{"normalize_top_k": false, "groups_per_token": 1, "train_tokens": 439800000, "max_steps": 1858, "dataset": "wikipedia_en"}
Below are experts of layer 6 (counted from 0) of a mixture-of-experts language model. Rows are named router (the router's row for the expert), up (a neuron's input weights, with its number), down (a neuron's output weights, with its number) and show model dimensions 144-191. Each number is 128 + 24 x the weight over its row's rms, rounded and kept within 0 to 255. Numbers have three digits each.
Before each expert's rows: a language model's description of what the expert responds to; "mostly gets" lists some tokens that are sent to it at least half of the time. This comes from a sample of Wikipedia text that the model never trained on.

# expert 41
What it handles: Numbers and short codes inside table cells and ranked lists, such as ranks, vote counts, country codes AUS and GRE, positions FW, MF.
mostly gets: " FW", " MF", " Arthropoda", " Swing", " Loss", " Clay"
router:150120122167126185144114099114100091133152148127121139138130142122115114142111138146118129142134134116118076123121102106121107094162095088121125
up0:121165095142131151114117120131116113142104144103129173110108121121117100151090167122159111124136134120120082114139166139101113111122121073119148
down0:128085155150105111113152126099171146108118068109055122139154133148136123110088099129130101152112150112148146140111133135110140125135101139116129
up1:141133157140090135152143127123110083086168086132091147125101106124137103149152117109090139065111102127123132126147148116151097116145077116159126
down1:097146141120127165169105142142108105139164146132110090136148090146132118113124127162190092109136105152140124113111135149114108137118118146142095
up2:110170074142166127162089132126115143148191140136060109129116145125072087092131141133113138132133097109137100112158150144130098127090119135113104
down2:108069099118159170126097130123105143160109123135130066097171125072132093081129119120135128115121068104126105144154093147130126136125133100111147
up3:117149134138143124131143127128130144116141121135096081166128166144124108110131087111108141151107108073128161133167122112137134133103133137137166
down3:110103104133108172132123129105144127103116160107144135104170103115169124170086136170167109087146144134176101085181138084105123114158131154141130
up4:152131103138089128156117137077143137135113135123132145153114132125128139137074144117132114132114133140122126140130151131141122168107126101132130
down4:167116107149166127152128135107133127074110129135113147121085149125140138127126108148121130132096147148191150138161126104119128112138091142125114
up5:116099104123141155157150137143130115123105107144153108135129126155142135154158145111105139113127119100059143163142092122137142141164181132094090
down5:136134110124071144148129116128153127145107145115161130122176129099080135128133169091115126108159121135140137101146141066178119118170128115127113

# expert 59
What it handles: Commas in running text, especially between place names, in date lists, and before clauses starting with and, which, who.
mostly gets: ",", " ,", " Health", " Technology", " Foundation", " Motorsports"
router:102094116174143150105108129152096113113138130162131152125126152103098114209149144071097129136093133123151156155144098096159129123102159137140167
up0:143147096124110145160112087156106141124152092124154138161110147136100150133133117132136105126099143114149168135130159130123158132150126135113119
down0:166134149139124163120148119135111090078110138120154108104095156135125146166148153097091121114140149118144121132142124123095145108084136123142140
up1:152138099139125137085138125127126189096136151113126139129145123087145153126146135101109071126128110123112125153124141153131092107184131167144160
down1:079124144119111120144137158121097109111144145142161109081166155126078154125118180104179132078111147125119142155152090136128110123096174131152139
up2:145184145118106140143155156110092121112109128177087131151119146114119113109116137142136148158133152128148144103134120132136103139104149114120116
down2:138126121154113120157149116171140138108123132150094111117109121125135108098124121155154143106119146143141103136101180148153128143132099127153107
up3:086151166136123109083095127072151123117121133101137110111095129081177126129097094117080101125101119124142134122150139171152109093175145129149133
down3:159171115140113117126092109145167143150147098092138126112117162114142113116159117150150111137163119130136101176128154158127147149131117152120114
up4:124118123121105131106127085155113147149125135128168150175110154163110095133151117121125125144101131135149109108136135093161113100105112139131128
down4:130101136154103108137124086124100143115130110172124137104163182123114130100112104134124130090113136083143142165151139147113139142125178137124186
up5:124108100103146121132148105132106119132157132137124135148128135152142136126123143148124118077160142148123094147101136131090127156126101162160072
down5:123144124140160089100105142091088141147122139139172103104095118134142140118126127146121103061141117104145120161128136087096120108134128097117109

# expert 36
What it handles: Digits after a decimal point or comma inside a number, in statistics, densities, percentages and batting averages, such as 119.26 or 96.2%.
mostly gets: "00", "250", "000", "600", "80", "500"
router:120104068128113170124113092113121100105123124132091156159138128153109114150094141109114113160088101134151151121123079097144109100129132137119132
up0:111141146147173140122104122096154085126117097142118121154122132149128115147118154106115092132082131144153146092121136149120113136120143122110142
down0:099133122077138131108131109128098097136125157169096153159107148120115104124111153174090101111146167141118123143084146135149112116128107128159173
up1:139171095099154136146113115103127118118134114171102107132179154087090139104087154123142103155126125131135130083113131137150109168122161136121112
down1:089123127102065122173122115147135137123194131143132124148132123096137131117101136122098084121124113121163098113104144134111125109120083148123112
up2:154107133116181151123122132161137134157137118171128097171115166140138170141104138121074091124132132129164113153107151180117151114141129109113106
down2:119151107120135099066121112159159132109148131142115139117107119108146117135054176111142139116100168103084151138120120153119128138108114112162090
up3:131157140149134131098139114134093149133142116171116108124164132092109107138134131080116117143142114087115110099155102098159146114073144116098148
down3:200162157140135116168150141078157138125127125135104085140147123149118107137132169106084186106109139088139150145134115121134163121099158113179132
up4:107126123078159164149097136140117147117144109152120106120098141136131172111147131142126148124090129161108147117142110085116132119089148109131144
down4:133147159090150095152129118149112157098142125179166163125143132086110146135113118108092159109152165137122141099144113071120142105146103136156119
up5:083148099162114146108103109131121131170104154145118134154133175156183154103125150107058085155122101140140145111121116119147100146142120129115135
down5:136108123115093098174141129104080144126187121108116118124138142093119165130131155085095105139128116167148118159107133125094124133137108092141121

# expert 60
What it handles: Words around figures in census, geography and astronomy data, such as population of, households, units like km, ft, lb, closing parentheses, percent signs.
mostly gets: " MPC", " UTC", " households", " lb", " Socorro", " JPL"
router:121126127145129133105115086151128123111100148190094075139110162138138129135101081129146120158134125139118081120113113108125132106093113092077132
up0:132120141095134129119133116115099139151090099134115128133162108156135164131175090097149140098122080160160123087128129152131124108125121112151158
down0:117127158194157132106124143113146108154120102084137144148137133101100125117109158137125126095114172130059127130131152162168180239139119132154104
up1:134140178115180116136108130202128092148089116121099120145109130117122139118121124090123129138195145124144108123163130114139121134119126104105124
down1:159115169130121157119114120126144126178139080120181119119143131108083133152118135156120145099118148095135117138129118102094121134132101144163170
up2:135137128149123103114098162133125161122163144124175140117125153115147127162175145149116134103118091060109112091088112109153140174114094081106151
down2:154150128102160137127193096128133091113083082144152152105158121142145125174152159132095128136122133137139156182117132135113129065134188110165150
up3:162147121139104144123092142140109155097178136129122095129122143150128147146126127130112102134143125102163127166129107099145137144144109111110106
down3:143107126155137091123143092090153058100070110090134122131157113129156159118129110145076134123111130150111110150106134120171131088162137124100123
up4:163160141166147146132134143143148114086100105136152144151128100178163082110103115121165090136107110127112117100122168137136129113132092117117114
down4:148084130142152102158137117122110110153110118128101173182145129073143138136144149146078112128110108135107112174142129144164130096160089133134141
up5:066123116123120134115152106121126144082128125134119092162145117129140055128139094154157138154124147136114106149122106163145169094088156130076139
down5:149166123156080171103140143120142170157164108151122115122145137142169116139150131133091155144122114100140140130125082158109057094115134157134106

# expert 25
What it handles: Score and statistic digits, dashes in results, and sports nouns like match, round, touchdown, medalist, yards, in season and career records.
mostly gets: " medalist", " touchdown", "finals", " championship", " match", " yards"
router:135136112130141144140133099163133091125121147112069147204126113131151123169102084127098113134133102107139078104133107148120133104139098108111121
up0:122172097182113083127143102143123134104092129162132159152125142116133146144133181116109105179138109117175144116128114138178109111129132116137120
down0:120096090130123067125149121179133153096108140080116131065145133163096138097108126160165099143155105130162169152092118114126115070116109128147095
up1:171076160119117134102119110107099141130120126099134122193138146157115157146114115112097134142145118154162123131170167124145128116108095121119137
down1:130135153114152120129099131133198122110133137099128129139106140197144136113146092080128153136132151134160112127078148112122122125129160129143110
up2:126102096046136176147154105131151118108139148122130124147112109142140130145116143158115113170094083151163101092135106160127112115125115156123123
down2:135112132151145122118126106138158174158152158099163125107155108138082124106120121127141123144135171126121135137082141125137156106096123136151132
up3:129155169159125152111090128124096103127150102100112120181149134129122172141179119119100070125106142098208146174129103084124097148137161107154107
down3:106156135128114136086086154112150107153091124096142097095099153148132111126164149093140128143124102092149096128127134107097166146122155127152112
up4:150141084115152154163122082160160127135142136142096118122165101137143130134098114107131151119183156142191157111131097126085109116113148082104126
down4:148169116139131127150125135071068092137150129084133093120105156112190103091115131125160150139137147150118120142099136125128127146124102163144139
up5:113137181083158118087160110165170107134119139083123101159155120116120088131130141114101167146116131177113138139152113106123130135132105142102156
down5:119152135123115127116142140139137113141141125132152143094136109114113119136095134161142134132140129164112139134160168146167106147137145085140156

# expert 53
What it handles: Word-initial prefix pieces beginning longer words, such as inter, pro, pre, con, trans, post, as in intervening, prosecution, congressional.
mostly gets: " inter", " pro", " Pro", " Inter", " pre", " trans"
router:149148113108132143119142115109116126054160155125094139128140152089122105134087113121154136137127135131108132121143140148096116121125105126137134
up0:106095144126101130072117111138103139129136143124111123093125155148109107139146112114134124134148093128113176165114111161141086136153111123156180
down0:164158122145178151097136126106129128125167169107180095153121133144153132160116108116110108094154136179139156112145134129143139118114130108088092
up1:127130136113118121174126135132128121145145145089157096182080152088142132151166155150094173117129137124136149099131150153134098120171126118070151
down1:112156127138121132116157138103156108154140132099156132149122100104104147170115119132119129102154091159094109118097171126128122149139118122131128
up2:129115089129139084095130118184116117112130125089155102129163091113167158119130134086150165070124127097098120153117159166153124129110121106109115
down2:107113165132136135102135165074121139132101148111139142128093110079158109096160060168183131116155142163145140126154090162112157155116129086103142
up3:166138137139160155109171117129149138106126122116125144143130146122114126161109097110110130139118118121127141117155115131133095141144123135130138
down3:138118077093146121147154075154175140120119130122104174108183088118085093109144109140082149129103133105157111117115075123122144164144136141108133
up4:122107150135140149163123120106101137090136112070088148155114122145098137092118097157178148141111121177121111118196124125103118149066152096122100
down4:148080090124122105140126114169134140125122127169139130092119141145086114129177114186174144110139141098157103085179155133106150104131178155099150
up5:108130139113123124133122129132122141120146135151129149121130169114159144168122120155139116101146110130125146130124156142115096116140081136116139
down5:130121118117181113117100161109107138107121096096081133131131114132163094166102115151101127095164178152109151110131144123152100087151143100121092

# expert 30
What it handles: First digit or number at the start of a table cell or field, in sports results, scores and measures, such as 2–0 or 1.7 km.
mostly gets: " LINEAR", " RO", " SR", " MO", " 25", " 87"
router:115166092168117114116139093133116102095105162171095109121130196123111082160082128133126148141103134139135096119175088145137120082112130075102132
up0:092161099134170122136169126125142117095156150144111111104141126082165130150120126092172147148098123128134143145119169120112110079090127089144115
down0:139121130121105129128125176111101100117102170158163151113102094148135085153106111135140104094150090118106131151133140172122120182143133117088136
up1:134142127105176098106121114133112117096092133138142143140130084107118120136136114131129112160110146156103145096150102114155123128143080106131126
down1:137111085114163165135144109143151119113112114091103166138101112150109138095118109123115104135159130137117111158161129095099113151112149162129142
up2:097124109097100127133133128151151118114150166140152132146146177103099144134124097154140063125097144086118110117129083132117140135177146093114135
down2:072121145119104108139118129119134130102116096097105142120139106107111141147154089107141127131116108120132158148123164138092121079130115128089107
up3:097085110139163118076113110118117100115123135151106108123149167132137143144148170100131104136116118114111096102124097113103129136126165123157120
down3:145130133085107163125143120113134125198104126120162094107108122122099092135098142146170131155090134133154152129086160097102117119153174172107095
up4:117115128117157158134166098156114160106122147161093128137141176097116141130094127111110084161129170127169110144129141169131138139095080124119173
down4:139097140132186126129139125157154126149127153125105161159109122129142147120115130140100109174130116150188132096148132052085103145132118147101084
up5:150116101127172114138124128137125143137122130111115123163157152159128145155156111185120104124162114124115091106087083136124180142098136102115137
down5:104113061131137159144153130148129111115136145112146128123078121133125144098127111167104164079131113111104145097129116143186130118157148148120131

# expert 61
What it handles: Ordinal suffixes and ordinals like 19th, 4th, 33rd, especially legislative districts and centuries, plus County, States and in before dates.
mostly gets: " 5th", " 4th", " 19th", "1st", " Pennsylvania", " 7th"
router:123169109172116117077131118116114108055152165159113143109106123122127113117154129109125130135102107121141122115188075130135135097144121078137149
up0:137156104150135157127166138150101143119122112142166149129203140120139122105167150124125172101146106089114116144153139135108136155136095101137115
down0:155165136118155090120107100065147118126125126132083076122122086170135135132139110117124122092162129169118147110105120103122137095134149112117132
up1:161140127123120085129138083121109156132096088107136078145145137108128140124126147159117131141123117138168116112119131114151096140103125158151124
down1:100139110094161131117133160096123164156137114141133144117133098138113152148123147109136108134125143147130107143147121146134095117131115080151112
up2:108158105120094158128095141173109116141163133126161143151141152067147130147097128087102124120123108124116134140084096121109097178133128131151148
down2:103140134092093143148146093160122117147118143114130157097097106159140113112128149090131138131150157128118103128091126119163126148164103144185119
up3:114153124162099106129136109190094109162136128153113142136083105104121159103126125131105094114168076160119116141136145118095139121080091104103150
down3:141146102209095140147137207163137152160128160136137113152152160127136115123110134119106091124112053113140134118135130148088106114120135099134110
up4:088129132124135110134098136129111137128116127103137108103122152114146130160114106133164095126128150120118139142128091113126176131151105128155131
down4:141163174149125121124105136116133103098108132112166153104115107078154116158116166109113112109151135096166177177105147139153094190124134149108124
up5:147114136133139113098111117148114107139132157152154135142095207172149127109101121095104087162146138160145169150123147134167124090132076132103161
down5:132145134137146222189101120100091122114092111102111148156130138137140165106138139102152139125130148167131124139124159125136138153111149095118089

# expert 54
What it handles: Commas in prose, between city and state, before clauses with but, which, who, or inside numbers, such as Pittsburgh, Pennsylvania.
mostly gets: ",", " ,", " While"
router:113100115164114161115114101170100107138154119163128157123126168120079095183144133081079155146102128119130133162141122100140124141116150136121156
up0:141112095119114130128126105150137129105108138131132109142138097142131092100132115139141081133103143150156153135135108139070133110140138108153139
down0:106140115154115116127104112123131149179124161120089130135128100135167098093148125099186140150162109156115111130074121157104118086139082094119153
up1:130130084098127134164114120133136107150136115088074165179112108118124192098101128135119131130126153157122140122162139067152147075141175179145134
down1:103139150114135081116141153139113116138132144114148130141127149132123130161100153150125055106195127107104133155163113096120149120169156111120145
up2:115134112119139134103116100112112089105070108143096145123130148129119080133142137153108146129125161144125137104105163121140150156072165175142126
down2:103117162180126149139119126135080084118123124171130153162122133113128156107105128148129111165144115170109111050130124121120130132157136108123102
up3:114147143121155115105103113146166210107114159086128137133108134138128130138129135126140128156134168100140110079164112140129149107134092145116127
down3:114114148132094144109099121140113150114121092169160101140139119126099095117145157089125127154095124117116118160106121153136122145123154156110186
up4:121127099140145136131150092120075166089120113147133121114074104137121110138100169154122117134126145111152095105146165088163122136157087132105134
down4:091157107119106131119109115120132195102094147111129129112134130157115128139136157141103145113127101129140149134112148090113149156152151136129171
up5:128121129140092112135155096113099132118117193108122144150133171126126112141106110138133142159145134120142130112150170163158096149140130086104117
down5:144120119104185066140113153089083140141147155111190131154081181148145095138126130128095141131144137155107143157136133108150111111092079115118138

# expert 47
What it handles: Equals signs around section headings, and opening parentheses or quotes after article titles or list items, such as Name (, =Biography==.
mostly gets: " \"", " '", " “", " (", " =", "="
router:122128074173129138119155127110105121109146112145128087139172136093139096165110096081144138108099123134119098139123146162137102123080111136147128
up0:106130134131135152103135152106139116161151104087133083132128116107137118140126091098094134109112071102152108128201115130138149177136132147140099
down0:132127122146135111154127136133125167129162141130171127124145178103143112118113118165115149138126146113086123172150132126093145136086117142120137
up1:111145104125081133137127102134123110095138161149143112119134123127143147153102123109113152148137133121147162105114144159095086131095127147150124
down1:084077134139119171111105126155098091162087110171116110123112120109121167132094126119167119131138143100175097157119142126145108166155095106147143
up2:126128132124142131144170117135120134160098156072135105165103101098097118140110141145154199105092173133162085125142126140117120110170139103104092
down2:109111106119108121123122144146077129129101122116124101103165112127116137185129110121137134127123113080141113074069119161182121088159156149130119
up3:142151166139117106142127136158166120146164133148147111123131159109160142149138140113118093085123162118130157074085137128095129157114193170114123
down3:117117112151150140111141126106139127091094098111159148204133132136154107122126129142133143102145129102137107126105113135146132105162100160129142
up4:144126167097114081161145128143147077104114092125134124143126145106122119166128084162122104124122127168163154114101154141127115122133141136110127
down4:163148127150122089159096162132107105122167133114156164119121108150135138125152135112136121150168134173117120118077136092101143141136149106165125
up5:106122178123129139103105151093119105087096110117117152127116121120129149122125141147137179136102150140109113116158103142178121102121092092122162
down5:125085145108140151069115118128143139102117063161099144107107115142150102195079150150113098121120075149129173126123136101128158142139139103091122

# expert 63
What it handles: Place names and their endings, especially US states, countries and cities after United or New, such as States, York, Pennsylvania, Penang.
mostly gets: " States", " Virginia", " Ohio", " Mexico", " Pakistan", " Texas"
router:105160104144123173069127111122121110100126113119119125113130154128127121120125128131110106155096109110103103163144065105140134089129138084126162
up0:141091083088126136190117121154120169127127140130123098141141181150135125126156100121117160109114111105142090075124141097118141131136152113116150
down0:115145116123140110146090152152126132164151123118151099125130136120089131116122071128091116112140117113114121127133167116152112112167118101114152
up1:117169145152093134120138117116093153110151140098107128122150108068140135088083140138149110140128160136105119131125080111083125125112139125153137
down1:072148172065136122160159113130138134157143159126128118106157118120141164160094106121111121094105139162161170128125096125166126146138165167092136
up2:087121151130121104125121080141138137130120163134157111137150135148143120110092097158173147132077136148153133125119112146133124117133133119115136
down2:139094212144119109152121161112137117133111121149123176109147166121119188113116134077115120178117147143113129104112103090157150144098125104141139
up3:090139115163106112120138111129146156154121143135123077129124149163133134154165099117118132122137114115116163143106088133160143138115169105130137
down3:090110136156114143144144121095111116118132102147155126114132127102156109089130119129108144095127145102075116106105119090129098165119132135108103
up4:138152119159142127105116110143132134111114111077125167168141101110123165132129115092122121117126111186163062103089121172114181152123119128150155
down4:138135131141157179131133103087132102152128110092159136166122101146160136150111120109154090099106139166131131116163150134137122133099132127098142
up5:084144099132108096140153142113089110157088127074126152143085093154101114152137156153127132156120107148134118128144111140132123139138173130156123
down5:111132170164139188120163123121154109151119151105133121113091193097156145096136149101137119117106143119076070123124116108105123092144115120116087

# expert 24
What it handles: Digits of counts, capacities and altitudes in prose and infoboxes, often an inner piece of a number, such as 7,200 or 841 km.
mostly gets: "250", "600", " 1", " 50", " 300", " 94"
router:114151062137127137142122107132126110071122126140077149157126146129142094153076130126110123158099133136134138124175087155145134071109102083101141
up0:150144101121167121113126116125103163092151170130127134128123138163188121138102114115196152189118118138114128152140091129143167096097092088178119
down0:163137169154140122117117143141146133136058129117100126150141135133123143132123098164131109132122098100101111112151123126084100105109126104136117
up1:163118129112122137101131163076140186135136145105109109149162120086139095154136167131129141159138159107108138138156097164108136167110108126132168
down1:140135127155129102160130152141119115109085119128114112086129121162120119113124124093138105107120140151142150084088126166140147135143158097130122
up2:146178119099090115162145143132111085108092128074146151156122105115102113096110118111131088155109106151191092075128092115185140117161098140142158
down2:109108083128094168128132067179129136124175120152157165167131122112111152115086118125099141147152182172122155121147145126180124087118141113142134
up3:107159142102153101139135144123105124109127122140116067103118101135101134175075116114122148132098153092119125113113140126145164077119133207128089
down3:133140138093128120140153099112186125189131096173145131135125113137144131102133108118152113113156126135135084115119113143150122142109134088108113
up4:116160133140103146084178170139121125169112108144122082144169120133150096097155091129144149143150116172157152124126090106101129101176089150154128
down4:113176130133103159127124092134141153161139128139124109138144129121132089145114138134067102072129168124153099137128105181149090121110122094097110
up5:146167141096149116118176118076111173161138162162149133132125132088166155151134131136087126117090097165128111172114125128134150203130130137183106
down5:090120166126147136135118156107100111096068099138125056126141146080116084134147132107113128123108158133149131120112098137114105107099096094114116

# expert 42
What it handles: First syllable pieces of longer words after articles or prepositions, in history and politics text, such as di-plomat, Princi-pa-lity, prof-ession.
mostly gets: " ce", " lo", " Tre", " ve", " disp", " conce"
router:156110124107153148072129122093118125061169162136117130150154131091138137137124160099138134155109131106127139105155069136095123144120116122145113
up0:152129078101086153113165150168141152101127110095118155160195161119081089124129151109115120094123146119158119157154090117117116104141168087108154
down0:097125131156126192152143125138133111066118125156070110120154073120090138133111143125139142144127144138141121064125103126126090164093095113124143
up1:159138103120118134124158114145107153128116172160111120171104095107105104156186140119120129123123116114112097163155152115148099106158064146173128
down1:140183161071178124124139125118125110145113147101122164141148161088120137120110140138102162133121126182144100126136127100171170124118131110144094
up2:135169124095095084118176106131102131145121152091098136204145154135162166142116173147115124169155127123160133093156148118117139143113117123155117
down2:143115149118129093095106114133077141126142101154125123128148088135137109182139138134128109160133081135160158158135110109140142118139183131177135
up3:082092097117122125142113166125082143083156136127115143144157160140134156158097122127137110164111092136087101176111102136158111095143119141117103
down3:113149121149097102155119138166119090136073113125117092115084143096119099147137110106157116153157138126158146108125178145105122148129098174132156
up4:152147119133179114122114114078147143108152125119161123102123107158115114138131144136139162168115121146126112130135118150119148134138114091146121
down4:122085131155127073144101130122134182096156117174098151124129121127130091083072119120196115105133129110094142131096136192141137136150165143159122
up5:147125102103138106101152147170119183139116109130112106105105107140125137124117132159107117142123164061085103115169196154132170146123089134146107
down5:121102128123126131128119149087094135099124125107141100121151095123159157125087152124140171148165141140121096099109138128122132106122133069081143

# expert 33
What it handles: Sports vocabulary in athlete and team articles, such as League, Cup, round, season, medalist, touchdown, appearances, and score dashes.
mostly gets: " medalist", "finals", " championship", " touchdown", "loan", " league"
router:125113121132145144098133088128124087144156132132090149184140131120160148158124088103103127124134088090125070100131146125104108116102086137152129
up0:177093094140125124155145113157135082127114134165110150154148149098122168114125089110121106110112099178112112145113173157105088160141171144158114
down0:121164088140126112130150108139132148060147140141131145133107126131150099121166149149133123155128129131126107130128060092117129138154082134133124
up1:119073162143147107152099109135151143120163115127094091157123147149142134103157125096134124120090131137095122116127165092121080136121142134156128
down1:146134150132108066133148155130133146100119100104125158109124137131141143075151111117111116124148077131088115095163128124158136142109167113128168
up2:145138129141092146184108140143112097132151156137158105094069105144155123131087131115101140092132114126112124144171134115134101138123167114145126
down2:127121132063141165159122123150137075121110116149128113138140124126100162061092139138116099143136148127087167150113106124172137146121155129152171
up3:115106122161126131086101149139102149080131154089113112087127171098124131114117072151143128078098158133119109112138090128177080102105144115102118
down3:109151154125126096106113143120110159128120140151124192130080104136114122120118163159142147107118116131174126103116123131147117081109147159148144
up4:158113119123148149091090136132134079112127099146139155103132152100146129113087067124113140108120109098153123128137123110151139161138087159180130
down4:110142159126116131138099099087119180132101092141149149116120118156104157154118137093085185102116126131110128156147131145122133132151097133130129
up5:144100160139106147116146091144191142102107148139093164140141150125152099142097128121104138143139148160110089110131116143101126115114127131165103
down5:148161152154134101104086156094130110142123122162094154145101118112147125103156129162142150137139128134109109156167160152109155125125124085099131

# expert 3
What it handles: Main verbs and their endings in narrative or biography, often after he or to, such as began, took, viewed, returned.
mostly gets: " began", " took", " returned", " wrote", " announced", " moved"
router:136159121134109113129140095164101132153155120173095116135099111111130105162123129147122137161061122125117129132136129175145111138121119120111099
up0:139169074119174123125133130147114137165133102111127106129088152127123109151170116096159156156148160151111123139130143156119109131119087127069107
down0:079107111123123126125132141106131142129094115148134136132076116117126146144133085119116130154148121138131168116154107117106106110143088130150139
up1:094089122135128156134110150126097129083163115119102145104125107110123172141090135111140118129137138132161166130129143150105091139169122114133121
down1:103151162100100133094116128148140129111118143110131140125111129098120183124142118079114136136153133155131093157142101103128117080104093121090067
up2:145110112135125124115148101101133154123107139135109136117143125101145131156145130112102145132145135124105090111121128129114148119119110086146140
down2:100109165160163108132101120132100093070137132108105143148071123090091115164122136160137125138120142131098136142120109139149131112135171150156184
up3:128123119109096126121116178157116097119157113171180076154155130137135120102146130129089081118091154143113126119093150107100147121087105161094128
down3:163108158110159113124107088166149140139114124106147104105124101137095108125076134108125144139176154114105081157102124126174131140107107131125117
up4:123075131084110180136120115152168111121122132096140152133082153117136144165136118156173137122105127166100138106162165177090110094118100113104127
down4:095123148103093122134096111096131133129104149097129122122111125152119164102087150121125157080103143173126139159147140158100105090106135122101137
up5:138136118120121135123134115087128100134118155144122136119131100117134109174106172087121140146112118109146171133175168072148159120145133110117127
down5:122125136108060133163108129168098100128150098136137120124144107132168102113126125126145140120108136120123105133100092126123108156142142139099149

# expert 46
What it handles: Table header abbreviations and layout tokens: Apps, Goals, Pts, GF, Votes, %, ±, line breaks and dashes in table rules.
mostly gets: " Votes", " Apps", " %", " −", " ±", "Awards"
router:116131130120138121104128107120121114115131179170119136165136121115097122179093119114127117129135089107045072132128144102149135124123092119126140
up0:168103158116123118102153168152126104117154153139136143133159139108078113142121146076093143118147107145108125167159124117101121127126140156137146
down0:107154144126084089178151105093182118095152092094101140105119144094145139140119127165148156097146124156154153156122108156161137133146083115128133
up1:147106112126125093105123141124147125120153160108139114142071176154132120116125091083144125130159161112136138105183122125144140111120119115076165
down1:154128146153099096118124105120152100130109179122138137143140092180165165151140111136135097111103135176150122140067117109160146136148142163099114
up2:163127111110112155103130078120103118110131161132108083153161137149156106179122138197099158131132112135083124130129137155123143145133117104138136
down2:119123157114183104133146162162106144121101098137170142110144144146107104096116178157097117128131157130169140156090103186104126155096142152117161
up3:101125090139145106174159110126094095097134126174123183135136116113116129124130082121110142121114117095120141155139125129144052115101129113149141
down3:136170189099126139134132132108103145155083096142173117125088147128115109117099148119165141098147101123146129102141166169148129140133114139142124
up4:080089111109131098126070105147126094129102164183159148164178116130151121107104085075157128094115106077160094112138134173127125125156110119145127
down4:114107076118116139128105132121149132141114138118117103104063122097117132088117117174106158108077144127141126112121137104144108130153138122065089
up5:137165116111118100145135113146145090145160117076126145129149109116112120177152151119158173144126135129128143118134140152107098178173094139094161
down5:097111107148124135145146129106100140152064102158139148172126111137181136068166121149120154132158137143109130125115148093141141119176132134111128

# expert 43
What it handles: Commas, and, &, or, et, vs joining list items, co-authors, firm names, and place parts, as in Eskov & Marusik, Palermo, Italy.
mostly gets: " &", " and", ",", " ,", " et"
router:160092117180148124113136115132095121128134117121148107125139119123107141146143126125056143127117107090100086152130100131078112131111136109086120
up0:157128132159063195129152122142093138104154096102137112110129111095148128132104185102124181139086076135140133109154129132093144146139111148105125
down0:145141102153161130129109133156127141136139162114172107111127112140101136161175098108155111137173134132135143088112146166165133133139136123182107
up1:104060132065122154098180129146121148082170115124122137110151120147133084133095123125138116129097142110093101117107109136112157110120087124150114
down1:134141115158156127108133135097050155100130147107117102135126150150129170100147156133146093118136086145124120106075075111101066118147114103140099
up2:130142099146097134068149117134109084085149166131121108124113132114141158096123133111104120125117134152115079160110071149136104117117114071126110
down2:072132105150101127148115146191098121143101135133116123129123165133117133126151088068149153162129170129104110146111142154119125141138120115137079
up3:148150117112110134119153061152053101164123104144133167147125106158163132137125119090148125119113106135184100113139123155137166103115193141133110
down3:105123137137171085161090129110132097125104107114107113114141147147120112090113142142120120145106119146132133135150138115119109110100111115125138
up4:095139169131165098118140108145116121127077119100132141133127162134075109143148137145120077149126164091107102107129151149156105156143142112121137
down4:108140162128113156112145121184116109138124127138138144159084156113128046147168127161138128115134137145105116083173131110124156156147142095110111
up5:141150116130138147125177175088138145147143091132136140126117075084128110132154087125175104118095117140136126147141164104124120131138135142138147
down5:152135114162058108145124151147117132131160144108124138135146096135155131107129148157187165152126105116121121085118153143125133106179127168123164

# expert 44
What it handles: Opening parentheses and quotes before qualifiers, paragraph breaks after headings, heading equals signs, and coordinate prime marks, e.g. (Moscow), (2017), ″W.
mostly gets: " \"", " (", " “", " '", " Animalia", " ‘"
router:127114087158107159110165137112104105095103112170114099118181134091144102130112115073135139125090121153093132134118133150147142145107091135127114
up0:136095124120139131103098079148167138158131070143110110117132141138120124161131131124156155093109176084135110130104115133176102117079145137113093
down0:126131128135081137108190119082089142129156093098097121143126118135126120116109160125105176116110107108181122128109143131123134112143119105099155
up1:124153104167146116132149173134124121103141117113092099099154146137127107111142077119119134089114083103166144088084077108114113115103140136157142
down1:141154101119116165140126172097135092133146108164121135121126125110130138123134188133099159157144080118078122118151158115097068115132113129141105
up2:140130154142126114134127146111148140093111149076125145106134120097128101130131122088086140193132102104088139114126137112114149142117110143076168
down2:128104110090116155121083091107136133124142179139146138082085141116110164147121150139143111103169154136117122144110114102117097141142090126180138
up3:168087157089137122156123152125122150131117132112079115215115132116118117126153189080107131107139147117156095161138132122120108130156086160137163
down3:112133133157104126109165167139133123150107164149145129129126132160111169086131122141157098129126131135139088130091161148105124146099153107089149
up4:141139137101134169137116131089130148070151130127172188151116136135193146152125121105132160179119131167117122087131114096105157101159106100133126
down4:124152140109109142105109116129157133122139109168119129134080128153180158116095140110131152133145152113106142137120148149163155136108126161104102
up5:140111143071151142102147107136116138131119163137157133110125088090098155114157117140108139139089141097136093133123103102138151143177108120113096
down5:147120132183144118168150134117168075126141128113111066096116142126150101159146138176136095115121111124150128120139122127123120112152152118126130